{"d_expert": 512, "activation": "swiglu", "normalize_top_k": false, "init_std_router": 0.0147, "rope_base": 10000.0, "warmup_steps": 394}
Below are experts of layer 7 (counted from 0) of a mixture-of-experts language model. Rows are named router (the router's row for the expert), gate (a neuron's input weights, with its number), up (a neuron's input weights, with its number) and show model dimensions 288-383. Each number is 128 + 24 x the weight over its row's rms, rounded and kept within 0 to 255. Numbers have three digits each.
After each expert's rows: a language model's description of what the expert responds to. This comes from a sample of Wikipedia text that the model never trained on.

# expert 7
router:109133164163120127164127162179120120146163141082131099110123155097150150100139144130144125099151123138123122195117127237133141140111120107104114189143099137121121088126111127184149105120078135104117098147155124121089103142112097125140165120143133143091111102127162112132118126159158128144
gate0:110159161096115117124143163152123122088137085116147083131122170139116120149132084128147142102135099128068137143137126118160146162107134112106142145142166098136152103123129130130150123107163130091132176071180099152088093106142143113167159131150149095123143133136126115177160094135140132153
up0:126114135107111142124113168114140153097128113128162119112130101150123135157119115075141120147164126169163122125176078107113142089140126123133096128134127076142116083135090128106109122085149155129101086138147114108163153126094118114155124164058133121132150144118080100115111199136119143151
gate1:134111178110135160159123147141147125148129140119134132135112122136143122175093158164132121174095064128156140097125155149135100133108115125098136137167086123087142131101135113116104080116092124131099092111119164077145140163135112091110132121124157133160156138101132130099170148104106147135
up1:093149116128109136128104095143166116119132123191118112128084167135168100129130124113136103122110152085121133123124164146119121146123149145141139123173081134151117117138140118121132134141126097112142141124132120119131101122145138110103110137172120137102072154129108096097087143170151121136
gate2:121125127085128089146122127144065112095136092111131178144115169171102183121140110152111078124160127118142131130114107105140129131095144100104161124145106138158178136127181148143131109156154108112110122099117134122130182092120148123133096123160131136144106177113138147161102111142109138120
up2:127103125133123094117101138120115123172129118162146094119159165092156096114128172132132115147144121123140168090102112127136161114116121109145139160101111135132163125148148130127105137152140114160146146161128138134113114156136153127121130104135129112095117092112141130100139131122132138082
What it handles: Inner fragments of proper names and species names split into pieces, such as Ca-es-ars, V-ass-er, and table divider rows.

# expert 12
router:116101139139135101137126135182108097119154153064111096137142135120171149110127142144159112105129126150118128160155142195177153132130128109107142158127083101135118119114133140137153116120108129116107122102118117099112094131098118090166155103142144142160117116114150129156126121131148153109
gate0:147115158136090114179067123079133123154111140147119147141100123148120141145169110134154103165176125143148110129102100120115139104183161103128096165120116150133136117138139109144121113170080089101120153134200148133118120117129140174138126100132144128093130104153141148145162136126160119116
up0:104093110126105136118138160100149106083076105119085129140123154133106148182122108155093115157132155150141130137140157126130126145124153151157108133109117133151100122136098120170125113095085117125156121137171125126128151085105193136136167136140122120133130127134163101116149149106115132138
gate1:120083126138140182117093124098149136149107142115130121138143132140155094139167134112096082129103131130126124100127143127102154117089145155147174142118109173146104128146132135122159097111111117096163112138172102122159098140128132109128115075152109109111106133140083140149142189106089088159
up1:158102138144097111121121157141136152129111098118147124130139178129156162093137142120156124136113124136134099100148108112145106131139106132177154132151191124121110178142138120127089142157128109152160159133146165202132136158188108171149169138147124127103126169087091112134114107138103139123
gate2:072159162124173159130154099130144111166115136093111094077112153090149161146150074158105112121160114134087117128159105115126106102133124112146127136116147112130126101151129147182113091087186120150093142084147160159120143126132130140096116113104137103126120098139102145147126115114128157140
up2:114128139155155132155149091134147157121118130116125107121155112120146092110123099162122133102123122156105131108121093130118099088131131115126125112127154126139115168134141094123103131066137079124148128125118155127110137133141149125110094104121116095131113138177129119107124122114120152118
What it handles: Main verbs, past forms and auxiliaries after a subject or "to", such as had, has, took, won, hides, describing, erected.

# expert 10
router:122101133122159127139120152169120110115171144083087120147150135085158128103095152137123104109131145140108104136136138255153184139126131101117143150160127095101099066118138135115126107110100151140113134081126088108124105198127123098142138119136140138115116131089133111131101098166117148122
gate0:103108116108138077089130137136157096123140149100089120133112176170122140091131125153112135135133130133137078115138178120187134087066135108094129110131123143151108107150140136124148171127157100155141146172170153116131107104117169126143161141133168147097120130121117185116122122139170132088
up0:144132127161130118169121124123127140123097124124141120157126080098139078163148158139136125108139122163098137121062116123100083146102126120148105118154098088117169138142149132117130112086122113098145133075103119144150100131144097075098093135159108132090120143161153139124130096152127124060
gate1:079155100103180144140145179067123129137129140114110101100104149112140143088133086125133146113133151130150164154106131143090143176116089141129120107128128145137094109131126074164139132143123123170152145149139125143122124094078157124159137076155124113121127166130100125103121113126096155135
up1:132113147119123105136154113157166081123138129072109164123135149171143113151116168155117077118126163156140163133111106172165128119145140104117151167109117158107134126115117120163095136119116125144127155124099170115157089194161134123123151130140114132139129110124103056190140187124123139127
gate2:105149121145180134116133127081130142107156142144136111143141113146141077152122130105150138130172172105135176157113094071131106130125133156176138149136106151124066121106104119099114148122096141107123117149125173142165117117130129157106124120102100087140108115127135133094175140081117113117
up2:105137109142117108136120122157141077165134108131120094156133155098132139124110085119117106120130103115151105133136133085141131095082116113094124103110131125138102148161148147114123156128112121158121185155125138142104141110135097139118115105119158115091140136144092158109143126144091128057
What it handles: Proper-noun words in sports competitions, states and political bodies, such as League, Cup, National, World, State, plus digits in dates and scores.

# expert 6
router:102108130106167102142130124176145129145136185118102145109154135104156125098085145123162098122145149146135118116109138236182124107112132117126134178131131143129100089119138130176153086121100156130099113121144088129136130193115112109125141114109143137130109086083136100130120121148133161131
gate0:139146145121150135149137171152139128195087166129115097136122165182168165144161119132144162133138141135124150138124124131116118137068119086110123114070094112094103072107107122172104103103119131111119136120097154129130112113123101103099144089095156133119086131118144130145136135139160124125
up0:117141097157118079097131095112122170141150133129140139158164090124119155146127127194172122130179142128127154137140137119171115101120134095098119116134121123085126155137137126119121182118155146137134152160110145129137150129122131181169123123139122126077085102137120154129145137172143114130
gate1:129095128105142098100135107164112140097132142084132151162122147160158134097124159193093154106147158111140131132095089131153132144105113156133092133142164179119131158145091147134133130190133151130105104143113149131125141175122107052160127116128154115098148109108126120116152140143129144142
up1:175136098118149127183131142178139129125088095118115122127093144124078104122132156129073155128106104115137106133140160127109152140151133139146117153125124106122153135150145090113093159141111158164119111101143147116118137114129158141126111157135104173095119128121084102082127145105119126171
gate2:126116107130084133190117141132146122166115116096130119076158112116143150117121164125138117098106091136101123143097137105117138152118121145131140143097093125131098119107091081106141139121178147148104096157132133115123127092138104112095116145146104130121120118149091157146151133129152116125
up2:100098121095086179136113159101178125116111132119149143126131118102141125153135157149099133115148140124103119138156134132122144147158136142146142126123093109116122148176143144108166125145144149089154154117114093115130132146145098087109113138106117130133127131138145103137134144114131134108
What it handles: Words in fixed phrases like "such as", "as soon as", "later", "early", "the same", plus inner pieces of Spanish or foreign names, such as Ol-av-arría.

# expert 9
router:119091144167142131144127133166124115128170140098094117118148150098138135082129142174156138095139098142120095161128138213155150134084134127115152140130110122118106089113136151139148119093088121129118102094135132097116125196122116112125128131099140165137112097104139133134118116190126126133
gate0:133124133117135126105181089134115123131126167093121164123080131120129128125129166172139100104123153102114090139092150146131154118150188161123117127141089116124146139154155151117119095114114169112174130147135120143135098168126111130126127075126174113124116086124138172137127121154158147152
up0:106102142099115171106147100075125187154102163112121129098109150066160129142142118129154154111130173122101118110136126137130156117140122088107129137145108118131121128122126151108152126105114136120091160137164104076089125138151103091108157108139122124110151118123097120087149151130141162080
gate1:123129122173140125141079101170115116138130136167116121128124161131168172112179111159157120105144095158142121110146126195126156127137127133100073140159113108137083130166109107096121137143134160131137088132122099167160141150111152141140172118120136113131130133165153136151130149136123130116
up1:109140088107121178143158152075118144152139148156140120116148126150110110142103148102145122135140164095107094097143139124139107124109131119142146115138144174090156105101112125094135187089158085127105162098124154130141111108121136135149143114152118099126081101137148092120094144099120162116
gate2:119089102120180136136128121139092126135105143099128139115152148077125145122119089163142141148145086128101129155142138105084129160095125134103128116112084094151123143144182118123173137154138142097104124147101120120131137091122102118118132153137133135122086154098124155146146160120146108135
up2:115142148141104072112126154148153105120152099134122141116141110124130078151133151128138115084096180128132102109129191097135135126140138131166122143097146110142117141108167107106122133095125096095130060146117108132116149098172101135123131136133128117135121105132120103136121088126116132097
What it handles: Unit and coordinate tokens in infoboxes and tables, such as km, mi, sq, UTC, °N, ′, plus "of" in titles.

# expert 15
router:139116153105169117125113140133104106118174165050109110105111133093182118107136134142152124094163133147126113145140152122192174139105146132134154187113121118150105073103139125118132114118115157149120139093139135114120116125099114134144144103127158131096104114103131130132107116177136139133
gate0:124124150099106154125149159148091139125120114164134098125144154161139141112139104131136119120153124137111132126161132133129147062109133143117112121096104126140130083145153107127103099132141065068137117169170126124149128118137148099074127061121143120151099137129112129109167118127142121101
up0:150124152134147091123140128138140122143138133111137103137156073203096147147139129149146131163136102132101092117159150136130118109147135174147146092135143133108145150109105122113155118112129087145133158130135145107113137130114108116144156117149146142114092119123146135123135143103187150097
gate1:133117088126154138101124161155103142105117120128083135120063134124104177123128120145144139160121124138158127147055100137159149128132119105113109165092082157160109133117094132153122141133122143130168138104153141120122148160137091138129153129125122156128156138128121121172150125131160118113
up1:109128131101183091114156081122105098148151155107136151139124111142147117154092149138135134130158151126114139095130168121137121100096142179133116111108166140132108138128079143122105118079125124114134139134147143134145112120093152143122139125093133111157150113100120118151107150078149148133
gate2:141130139148149154149093136139124139123142146104114111100140132102139112163158147147130109128077140118111147136131131133149100135143106151105083092142162140146124142120159144152130111086147121130093141132136120162101105144116119115130151124155130099120137149108157112064123134130131124079
up2:156145182125123092129132136071127095123123151105128123091118107116140147143088157127180112116136117147181124134087127119155134132161118138116105172117116160152089124111120099106139142161150160127103080144119131128144132126142111114082108100109155121137124155156181111146139126094097100136
What it handles: Sentence-ending periods, period-newline breaks, closing heading markers like ==, table cell bars, and ")." closing parentheses.

# expert 8
router:117105165149181135145118162174118102132181136088098114151141151114154127101108139156132125101138123162118111153135139209156151139111153102107150186135111101135107115117128112139142116115100133111128118093128112103127096221116139106154153110124146170139128110086158130151089120146124149131
gate0:133134136144149150125116166115175082111106130123144158134104141120178125135116139126132110144153130171145188137117098130162130121134116134108132144121111139130101127129100108110144124144151126130128111123098108144121129179107079145122154181116163138135128148152161118161141103097115150139
up0:167150135136118119110083128124146138117089082109105102170143117137103135153121127091093101156120149126112172133136120131124120134169132079177129117142190119071142109153117157160112109129137132127131149131130099156121138138061136137122192134116161105153177140135117118122088151109106111116
gate1:153094089114151124099113180146106142137102105151077154119165139121154131089151094147131096148120103148079138140117143136119133120133118126088128146142118120108131108112154145148140116076106102135124111087115129139132111144139087104119097125111092128136096116165093125108140069170135142123
up1:119129124125150101136129150129118143118117134119153113099108072121130103167133139116102132144113120130132166094100140138137109136152120121105084149110151153067123118134146171160131098129108137132215149131140146130153117161092109168146133101108139139127124132158110111135116125109129111111
gate2:075139194113127093148105157136131099158097103101072122124158109153100190095145156113140106115157106168100114168117115139159127149086132087116083145124119135147128114125111181150127151109088140133143117123162115112096135155164158162127106147120116116168158111100101174146120124125126152130
up2:167107122153125140107085118157185139128118100106149118117161129108158082139129140119098102104133148122148126112108116128107137111120119138124108132119110156119139114143147142118144113147112154132127126101109159147147114142142124115178079100129180125160122147109085134115134114113146095139
What it handles: And, &, two, three, five, closing quotes, and the possessive after "one of", such as "one of his finest", "Hammargren's".

# expert 13
router:111101143146180116146138158165105125134147141071096083129138140102175138083131146139155127097141117173104116155140157156149148122129141113092130177126095114111112115096116109117129100105108143088124123098139119101136116162104105116140154103129157138131117111107131129147113108156158154131
gate0:125117156118111096079125107116152130151115146123103129136153138137114094192080125132104145134133151091118110106105102132150139141092083148099121141098114149127126143102149122135140084151144111123159188131116112138122139108161139100156139143108184112123146109124136145112088128113129129104
up0:101128108173141127082150102114113151169152122129111092138146134100132092110121152128094133144148134157124109127082136129081099109133147106152150100121103133104113108131133153123105100142153111133080105155069127113108115110124140152141152102126148134118156162161092066112166132115134127126
gate1:107128079122158113168115135086102100140114148138123152161130135142097118070086108134084133116184155103149133108117104141114126138105157149140165129142180114134125136156131105147163112170098150135187144099130100066096176164142168121126136145144097126123116106139114154171103141123132136178
up1:153178114084124129155144132176120159110132073107125136140129111186184138148164134098105144132172129164142156122149177118157131144146118111174123118128064131186117135123061135112138128106132117108108117124112127155173086074106126128134146099129138168118120156106134153156098107116176085146
gate2:118163136123114125131097139103108154121136167170128108101130123122171106112082112126138141156115145150116121105101113122128102085122137063112111111102136099105115056075163139137119123089117115094130127153142201126113081107113178129096154151093162153159162107135119118122128122148101095107
up2:173099118130149107124142147115104122143127108087083142151171140137162116092136122122088108169090152107160145130139123128142165088184150161153169104143128107170171105106145121119087175137151119130098162184130099150129136116088143103135140134162127115124151154121097134173125159152123146095
What it handles: Prepositions and auxiliaries in running prose, such as in, by, to, was, from, and colons after infobox field labels.

# expert 0
router:131131166105203104148135137153090141137186139087108092096158145104140133144113128136132095147157107165117107145131121211179164128107116131122135138143123128162108124118138110150150054128114131144107112115157116094133104122134134124155140109147158129124127123089168112141111122148146134140
gate0:126119115129149114149116116170123130126136152132130159139117136151156159117144153145100150134097117126124123138120084121142098176094144122143111121109108144093131136116126134142128138123124157132129048154127168133075151121127137178131154113094157163126155096134154108147127163109152127166
up0:134113167155128082133136104123116139123155141140158185123106174127137136149152135111097104134105104121137135095128105111099104140158090089092112129121133152089135145107073147124148112089104107101169088179156147101098156126103137104121126142098117144150124104137137170121130116112141105181
gate1:138094163149139137132129136065121099119096196167112125155098116163124156138125139110131070160134137101130107117149113122099168120144168145116108119152119140123122141131094147117134112117087087147124124149121125126128130133111094157117119101134168117127143099112089098156142131154126152127
up1:133110146168087066130154160140133094111122122084135118106116114060127137140136131114149168125116126085135099150123109150069130118108121173134093103103144187137127107144159139122130171099164110126124134120122122151171126132149113113139194185075171141179118104154142156122192124164105116115
gate2:140109154149121127164154100171178119104134111120108101151111103127117127142128140182139137123125139094170133138131110148184109106115151132097112116041127156131116134174133150117154131147096141132126137127136108141127089128118124140132145151077146168152139165129159139079154124159138186130
up2:143180099120170099143128125110098100150123131137105112118172174152126112137138140128127172122145102120129076119125154143110155110152156072146148132155140115127103138078123113074096112153133106175127132099103138109132169151120146168130096128099115132183183098119095184147113117096128100145
What it handles: List-item hyphens and dashes at line starts in infoboxes, such as "- Listed height", plus mid-word fragments of rare names like Wind-r-adyne, Th-ru-way.

# expert 11
router:095114158143159133121130146167081133118149134095100111159174154117142145120122135140143096108150143140115097159149108241196160129121133120085144174127104095124104097098141129151135109145105140119106122120141130090093095182122131116161135124144152160129111121096133118122119155153138131107
gate0:153115132125158134138119126098143145135148116139130076129078100144116122131119129130120139121176144126139132116124114111141089143127111124099177142126185120124114111115099104154106103181127138155108120136129102158166086149151126116164119126144185169106165133130114090125124158100156098118
up0:171116132091152138178119108117115186152113144102140168091138113146117148108113120159116129118140155144115144114119127146110147139132128148147144199107133133124133101171118104107131126144087131132118140142109136135126159103154147103158106135133096126119096143131097104085160150137123119132
gate1:112094106120147118124124143152114125090131175103136114134084103129138084108130173117139147088192101116114090156187100142098128118105130120076118115108120113133090114146153104141142157118140102110126098108166140129080099158116102133125144150146098103113148150095152166110150144143089118125
up1:073101144114131169146130098161129123139165147128117155096096111127114118151127050104111106091091120094170125168107186133116156091116117134147086086170128167116156127077094169125183146134091136108111098109135114155119168146118138144121123091116144135103129153104102114104124095131133110119
gate2:134114128117135152143129164114175105111113155136126127128121170126144156110134173104146130094128121133089163123077098161157151101133158140156128100116089115119092109126119135152089108129145127150089160181092137114132063133115128136136103136141129165129115142127080101140113156125106105151
up2:127144099106113145148114139123130123103177121081125163142115118158139108144140116111141159133099094155150112176133155131127087149122135132146096166163115154122148151103161129152149128144103128175136098084139122161125144194146175182115092101111135141083128130137138148110139112158109167134
What it handles: Suffixes and whole abstract nouns for processes or institutions, such as -ation, -ing, -ology, development, education, law.

# expert 14
router:115102160145172122148104161162114106134175125081102126141143156109145125115118137158138128093142127155118107158140139207168157137111149105095153186127111106142102112118133106136135118105102133120131114094119122108130108225113141097159148107137141165136124120082157131151089117158125147147
gate0:085126115168129137097147165134166127116140087145158112114082114107128108117081162153148086145130134130130138133121123157111120116154163092114123144111130152133107120114131125123120129120073131146155162164130132154136123122129091104121134164148138142167091104147165105143119094097105157127
up0:140155125123101153090103105115110156105077117164153116175141109120131146087160122115158103108102119143149141125161143134103094116122146119134102114126205083132119126108146114120068135139163159130107099144163119149136141121149139133164139099135137115127117141085123134137111146111089146170
gate1:150112118126128115130147125086091146100123080123110118126099122140146164094128136120202137141101135168118091149135110126129148113113170117128094116162117154170094120090135187126134116172125160094141123132122114069101106127139104097127121128121107100093096115133155143163091156114136122170
up1:141139082081102119146183133134101139138124131137110143100122132128127135159166104114088152120117102123127123113082162092111138141148160175132067144108138142154108116143114109104133198174147130117134149149158094112130115084166117150122156076172159106157120144172150149095122163124144112118
gate2:169107173118130128077116124119122148157105133119150141131132132124137116106124130142145129101171155105118123101144100157113119140131151141124117112102149163106159131186129171140122148133136153095175146133152137140088141120133097118105143142150121146117142077106131144130099053166173135107
up2:112112074138153163132098159142147112121136128137117138135176136157133138161140098111123139084147101098161110128144158099116075125111105143153125155122112091162157137146156122126175123134142101092092145128137113131133113124185185099112173180170146109081120171109118123101159151139120121144
What it handles: "The" after prepositions as in "Player of the Year", possessive and object pronouns like her, their, us, not, plus cell-final numbers in tables.

# expert 4
router:117089145115143136151103142130119098137146123108063093151140141087163157104142150176145120108168115137107117150145155190175174146127135127111123155175111104139087128148129123131145112095101127123098142076150103121123122216098118104156156117126130118146105122094148139153127142171108158134
gate0:120115130118125104122109105124127120127132122125148097118170143109095119120078125154121135147145097112094120146053149116114138166106094124131120154128109090121126132104122105108119126152103125110137089144138142118055098105118122151154148104139083123143086097081145100118157127113175128172
up0:168140128194140109130116146115100130122128125117147127158085102137133163127117134114098104121117155132102145156165060122144129132123083110118124114105173180121125136147105098136105104123126111096138148103090185148142172142181137126130113121158137147128118135128158140151124103138112088143
gate1:138134137099167124115137128110104119147129122135112136099139141121160145111136088114119144114114113115116121119141181142111152076110130116140115121138077092143113118146117127182140096115108102142132121159109083064104151117072130143149100112092117150154094143136116145131072123156155144085
up1:105133093146099084097080100086176180138121142161150120112117113099109115096124131151133110120119113176144167109096084118121079100116104174110128127128154135143132119089123095148097089146175134151124132130067088146153124144122099106160101146136152096105112131109110123098085139095090165094
gate2:129163171064120097152106135129154195157136116130148139110107149133100128126170124111116132138151112106180146147106109136148136161077168149100152100098106130161106136097147139140163162114085131106139102120119125139127155085188162150097082124141131135125134130099146122158105125118169154133
up2:104111117125118151145090111120148114105122131100168144149094127129133118099125140115112108091127122113182144167138125111109116117130133126110140134146119107153118163134139090137154151097145162185114129143141132145098157086177113122148143105131138097131159168121169166132095154093103161161
What it handles: Articles and quantifiers opening noun phrases, such as a, an, any, another, every, often after is, was or as, plus the adjective that follows.

# expert 3
router:139110157129159123135115140156121117126183165091098104145130147111176148102128152159142141124149146162123105146148158163162169146115143104100141187125109120147089121123115105164107106115107161136107103111134131117121107134099108123155121106128148159124115118093149103132123127155124149119
gate0:148104164146107144095085113143100108146161156128113116127118167100150134126114116098110133154136132122121080129088135126123126135147152131142083104136100119158110115095140117182103105146148148075111118141123142111148108154113165132089144111123106133140128109163115136175101095117138134171
up0:131127105153079133115119116145093134141098123150134126152100115161099106129136142155142150147136135145122104149128111133102115100112143118155090082150178128084139105112128130148083134147111128145126137158090118137110141136169129070136142136115151066137116116131138116128145114107114162090
gate1:140110157138083142124149119129155109141138153118106105114081087128131127145186133141111145109089117151145142108147091139139148150126064094120136158130130119114131077138119104125084134120131159139099117125116164155139091123119152073158145124139087143144173090130134121104107130107145179126
up1:134113076112113087121106154149094153114094132137095075165109127142141167084140096145111136109107122112110097137122162142176125164148182099170074128131138168163115146127145130115144178123085090163110128110121109104105129147109109176124110155104164141082120128139083142164148109165083094131
gate2:131107154098107147112147117123150153169106161132096081106154150140094156143123136098116129076085129128137124100164114157154109125119092127093125123127153150160139125126128137087156136092128134116099141123118129156119112126112130099146183079148127119124107127134103139144145120112133193092
up2:135145132108167121141158140137125136148131139157131167126114112144172109139140135098155163075157126116115108139121089108163138124173129090127132111119140065109100152161153108107105121104170118091107140144175125125135148135166124102119112133159103126152154153108163161121107117089130130108
What it handles: Pronouns, relative words and clause starters opening a clause, such as who, which, that, what, He, It, They, plus commas.

# expert 1
router:110090147145179128143105163173104110141183133094103123142141150110156127112116145150135123096133128153124108168156141202163161124110146105085140181138111094137101110103135104130140119117094132109135123095119102116121105218106147105145163116132144168129117107083153134159097120149136146131
gate0:136130189101126105144149125148095140124127163086137117088129150163142132126163174143133117108096150090104106125127145124173123130171129099120130114113139150146097097105147103123135120157081107146146122107134065096099168145143140148136088148161154179133114151127112118149120158184123172140
up0:120200134119120137110178152181144125143123115164118070153105169129112153091150126118128151167123153176143116090108138128147122112167143112120118129132109163154115137123145114128134123154127131145163144095126138121169161111159099149139148105111131098165129135148164106105137097070130163150
gate1:126168096164146104127109205119137121098158137103101145127078139136118129162137110111143142133130121132152092113105114131172151132161137169091074137124141156134119105099138120102145110133117124127127117094128142138165137160156079110120139087121132104120118134142130114126137098191156143164
up1:121097090109138138083123124122116107146107173088133125123109146155131094109122132112104107135120137130157171114132157141112101104140144138104138138144135096115108162119168125120088102134125110185157119122142107177168120128133131141148101122107163151091149136105095074139126094165086134127
gate2:074106151166148120185147127081083133113114117115120081149093171090163143130167128127157123088126089143137120103089104112101137156131148105138134094138058109155144117144096106147167152132135145142106136103120160118101112097108121111131134163141140119163170087102108104139145136158147090145
up2:155148078138127100162139159111118123147164131143121110144145162096118144132139101132113134130140115160142148114117107117094119148156134110151114145151165146152143149108124105082096091136174107171093132110137140112156112117133124097140149164199129120132155163098147082097139075142133141108
What it handles: Leading year pieces like 201, 199 before a final digit, decimal points inside numbers, plural nouns such as students, events, communities.

# expert 2
router:114106166128186120153099152176108113130184160085092115137142150105159140102117148146150138108144139160125116145155115185159166139116143113084137179136106109129095101129135108138126114111101123123134117084135105112137098188110143113156147115141142149129127111085150117147090129149132143124
gate0:151131092098098114132113130129186124101135131073160194174124108100162132123150166133129123125128103118109150161111155135132086152124088127129188202117094107149094110136120134150127094071127141156104133103138127118135079106125104093104138155125151137120114143112133117166123100161092145141
up0:166149088066140166104124126153118128141098124118132139128141147134130101122136134134115152106108139135141125104119111118076100128088162086157135139121155132168128102135161116130100102143116104166138110095137115118121092123114107150178141153098113108104138141159160160148146141080142164162
gate1:110084140140100128134119166134114148132147152117088128150157109112082169118132132140152113114142092134149130098180134151077124117138134139122110103139146139091138115190116157130146076101156128143166106097146096138132153118091090179190132124188112157103119134122131105089103139160128158144
up1:116124081176125099116083131156164157141111174098114134098139160116114156109149115130126096114064159125127182175112108143114144132154133168119133098143120158131154120107160127143167153162117102162117145130139117123113122178154172155138162115134119085090107104135111150105159128131090115119
gate2:143162094127162091134094065138148147138105103114095098121158143080144133113138109091075123129131137154124182116113129124147164106103114107143152158118090140169106109139134159122139102123107106115116144117095104130142086135111100105131109114149186097131087171087173127142107123181130147106
up2:139157130147151137096158138145134155174148120123139128076158128124078143179111128116114126150167109146114129096099143122121136089113134130126121145118134124125136137129111103121129117133095151121140103100171142143159168129136121143133143152143096139156121150113128179152178137135117124123
What it handles: Commas, semicolons and pipe separators after numbers in tables and clauses, such as "641 | 0.37%", ".253,", plus word pieces ending names like Reynolds.

# expert 5
router:133110153109170103140102146167109103141168154094094087113137151097177132084121127138139143102141143154117098176151132205155171146104139107087153178115100136141090129129128081144126130108104124125116122097126121114132121166089122122131154107121127158129105135114142123147096131182148146144
gate0:112132147116141124133121129187121166094122125086121145108151175117123152163132073142088144138131133136144186133144143157114139153101081129148116115125110113108065124135086122087165127126172097146133100120147163125111137128083153132116119112155108135134142137102153100135115106136148105120
up0:119156103141152118082155132161093107112174141104072183131101111139149116149144179136162136139152103153145062092118131137134080154131167134130145146128138137154111130135154124124128098156117141137173135133134179133134129135135105151109168118140153111086145116097104202084130148142151122152
gate1:109135099162116141138100133098141173115149100108115085127121172120114132094139091164140098146139124144111072141080117126120130150123126168116083105119125138150145121165144092139147078096112120116156185098138140119099180127076136130124117126129160167147127117127156100111166129113143124131
up1:149143081152107086136094094097149152121104133127119088128118087124146169113139116146144133133116137140109171142143096138114108101148122124130117138150077154119119135162141119142116096139135145127100123140067103086116107116126115142122141121167134133117111126100161039112160124088136137133
gate2:152103151113108125150117141165119147123144141106135121088154152101117171116144120137161127116178137119140126119074124095143186108116125113145097133161099141111144114151136116141161152111125147113131136112094094125118149094173093143113119137161108127109140183130116136139151113139137148125
up2:148153161128128127128154145136088112131152121158108132114129086115140107149100149104121087141065141142153128133158126161136088097135126092121175103125142095125179128119104139117122138123147144141116154112183136132147124147089174155117122119056134123119143122125136164115116113168100103141
What it handles: Digits and spaces starting numeric fields in scores, dates, tables and lists, such as Flamengo 1-1, 02. "KOD", 1987.